{"n_layer": 9, "d_model": 192, "n_experts": 80, "experts_per_token": 3, "d_expert": 128, "d_shared_expert": 256, "activation": "gelu", "moe_layers": [1, 2, 3, 4, 5, 6, 7, 8], "router_score": "sigmoid", "normalize_top_k": false, "routed_scale": 0.667, "balance_loss": 0.000429, "balance_bias": true, "n_groups": 4, "groups_per_token": 1, "shared_expert_gate": true, "init_std_router": 0.0122, "lr_router": 0.000834, "vocab_size": 8192, "norm": "layernorm", "norm_eps": 1e-05, "tie_embeddings": false, "optimizer": "muon_variant", "lr": 0.00795, "beta1": 0.9, "grad_clip": 2.0, "batch_tokens": [65536, 131072, 262144, 524288], "seq_len": 256, "train_tokens": 439800000, "steps": 1858, "dataset": "wikipedia_en"}
Below are experts of layer 6 (counted from 0) of a mixture-of-experts language model. Rows are named router (the router's row for the expert) and show model dimensions 96-143. Each number is 500 + 40 x the weight over its row's rms, rounded and kept within 0 to 999. Numbers have three digits each.
After each expert's rows: a language model's description of what the expert responds to. This comes from a sample of Wikipedia text that the model never trained on.

# expert 39
router:532545521526463587482498571453534527438427496435504560493504535563546558441481444468521510526488550546420506516562432528445495492525501493504525
What it handles: Consonant pieces after a capital starting a proper name, such as Wil, Gall, Lith-uania, Cyn-fyn, especially Nordic, Polish or Welsh names.

# expert 12
router:546453559580516520573513470487469478511471529490467507483499504491534504360514512481532474565512441497474592478529530422472507543504459500484516
What it handles: Verb stems in running prose, often split mid-word, that take -ed, -s or -ing next, such as recount, arrest, escort, depict, support.

# expert 5
router:507497526595457501551430538491521590468478512550459548483539550569499489421511474503511508517391500501470540518548515431486478562481481508505448
What it handles: Inner word pieces and short stems in natural-history and technical prose, such as invert in invertebrates, t in tinged, labellum.

# expert 6
router:520476555525527522501583479513482577519469593460409485513496456500598521417485479527440508540485480512469518435553459456505518501505507509476422
What it handles: Field names beginning infobox lines, often right after coordinates, such as Country, Nationality, Genus, Died and Occupations, before a colon.

# expert 32
router:525539492528489504521544566429540485470499475451546524503506476507540544496546509420556487585467553553431514484538514485420500480553506514488532
What it handles: Internal syllables ending in i, like ti, si, ni, inside surnames and long words, e.g. McMartin, Fitzsimmons, conclusion, Neoclassical.

# expert 15
router:622475422498510592514483508422470490440477556501493393498488460518495496514509468477546526557463505516460485556462535450446445512500452469481585
What it handles: Final word pieces of foreign personal names and Latin species names in lists and tables, such as Verdasco, subfascia, -ović, -iya.

# expert 26
router:511542476537516506549508582465557489442435557488521512481502495511547519372541483424543488581486584551461506509499478525400474492544488518496513
What it handles: Consonant-heavy middle pieces of English and Germanic surnames in credits and cast lists, e.g. Dreyfuss, Gelman, Wexler, and prefixes like McC, Wil, Berg.

# expert 40
router:494452484501474479540484596492459576436503557512484533541528569508518591522470544497494539538444502586455493510493484446402490510508493524493513
What it handles: Content at the start of a table cell or row, such as No. in episode tables, rank numbers, A, Player, Seats.

# expert 8
router:518508516519462475476473530452522495541464504523487521531478507553486638496544523462572524488486492539477520502506534538494444483511529497536468
What it handles: Words inside proper titles of publications, awards, shows and brands, often after The, e.g. Rolling Stone, Billboard, Best, BBC, Nintendo.

# expert 20
router:504543514542428511458507533485550458451447503506474505527507537517565492485465429458484511486496509473462576532560489509471487493516474410496492
What it handles: Capital letters and short uppercase codes in tables, such as asteroid designations (2005 GL), country or team abbreviations (GBR, EST), and airport codes.

# expert 1
router:515494454503533533531472527419527487412475573498494396476510558557537537486538522436504478550469528548503504563498480474462507529477497460509533
What it handles: Vowel-ending syllables inside foreign personal and place names, often Japanese, Lithuanian or Indian, such as Kiyo-ta-ka, Laimo-na-s, Makhachka-la.

# expert 38
router:526446469527452540507462528461494538527500533486472415509543490477565494510589390503528526579478465483502566506515459495496487477548477484536564
What it handles: Dashes in scores and ranges (85–63), table pipes, and sports role words in football and athletics text, e.g. linebacker, coach, medalist.

# expert 52
router:537486510462455580528550548463467516545449497473492465610457474511460540516518497466459584492519518487433501523511485467526529554546515478508484
What it handles: Words inside names of organisations, laws and titles, especially and, of, Development, Studies, Research, as in Environment Protection and Biodiversity.

# expert 22
router:511495512498540520529524488430498519483496543514492502514545492474495482528482511436508506553508523464458566451477492501517499486518486409522538
What it handles: Pipe characters closing table cells after numbers, percentages or names, often at row ends in election results and sports tables.

# expert 7
router:537482486546444578444503509435499489431468551508473432515475459479586539460615495472525578469492525519485541495469446495481504520493492501573497
What it handles: Forms of be and has/had after a subject noun or pronoun, mostly passive voice in film, album and episode articles: was aired, was composed.

# expert 48
router:517546494526484510522487584437594493469484498455497404490483592495519505482512497507496512453490447544460534477517585518503474522509435522502481
What it handles: Opening parenthesis after an athlete's name in results tables, before a country code like (FRA), plus name-starting pieces and table line breaks.

# expert 61
router:545522507531523500503501516480485507468477578488476527502529484514479597484463474470470496525524433490494510477522576525504495447501548435535551
What it handles: Ordinal suffixes and ordinals like 19th, 4th, 33rd, especially legislative districts and centuries, plus County, States and in before dates.

# expert 50
router:492518479506479540461479473487461544408492537528425453545517463529531551483532482528470514517452530508517541539514503471451455481478466461511506
What it handles: Equals signs and words of wiki section headings and infobox labels, e.g. Career statistics, Awards and highlights, Species, Scientific classification.

# expert 13
router:474531501499490566466499497440472456493484562532504488511468465479553608422533501496538496470510563592462534471499475520456470491447489524530490
What it handles: Publication, network and chart names plus attribution words in reception and chart sections, such as Variety, Rolling Stone, Billboard, of, wrote, described.

# expert 0
router:497457508481477554502522495524550589510452562456430431549527552479594480448508535517441490547447534478466481419596464478509516563561525450487442
What it handles: The word "as", as in "as of 2023", "as built" and "as well as", plus field labels opening infobox lines, such as Coordinates, Species, Website.

# expert 31
router:511425462467488508549530514452525522486453479463490511528459531549538592383507437473571533538516501539427551441501460552382465508509516484450527
What it handles: Tokens inside quoted speech and song titles, especially pronouns and contraction pieces: you, I, n't, 'Don't Wanna', What, something.

# expert 37
router:549469413532469532507547547453491425484442511519458487469503502603542480439532527442482550501514580567486481456513470441422470470530530531449475
What it handles: Pieces of German and Dutch words and names, like sch, ür, ün, chen, and the possessive apostrophe in names, as in Einem's, men's.

# expert 34
router:487483523554443574473464558404490478507459458503501471494471501518499574476490428499476486469491541537413487476549560468369462424520504445516524
What it handles: Word-internal pieces ending in i, mostly ti, si, ni, zi, inside names and foreign words like Cantiga, Vertigo, Leipzig, multinational.

# expert 56
router:501417507428495491556520591473516546493444515462473400529429470484504496474525462469497581509497414450411496500541488442469508515534468502484500
What it handles: Opening fragments of long abstract Latinate words after the or an adjective, e.g. comp(ensation), conce(rns), reve(nue), legisl(ative).

# expert 33
router:530498423520451557539497482496546576472487513487510524547463527577515517510558466484586526620491457508505599545482499494497468496485486440512515
What it handles: Sports vocabulary in athlete and team articles, such as League, Cup, round, season, medalist, touchdown, appearances, and score dashes.

# expert 62
router:478441494598462469478455540439508568462492466451496527533469513480521510464561450425534486567530470498504505479544535431473446481452458472542534
What it handles: Short first pieces of ordinary words after a or the, such as t(urbo), s(ari), man(oeuvres), plus whole nouns man, car, cat, horse.

# expert 21
router:523435526506486519572467528442524466528496550497515501579509454467466499519515482472501560533491504498495559434469519542501508481488473371553475
What it handles: Pipe and semicolon separators between cells of sports results and statistics tables, especially the final pipe before a line break.

# expert 60
router:508490486440448448434501497481484438428458619481437506544509542485490520475470458497524527527503535562465548476472515504523495523534543459553518
What it handles: Words around figures in census, geography and astronomy data, such as population of, households, units like km, ft, lb, closing parentheses, percent signs.

# expert 49
router:500523503500516492497490582439557478475517512399488489517471618500566499494532386518527523539455445526455539516519529519477472511534501540537510
What it handles: First syllable of capitalized names at line or cell starts, especially De, La, Del, Du, Glen, Ti, as in Denver, De Graafschap, Delaney.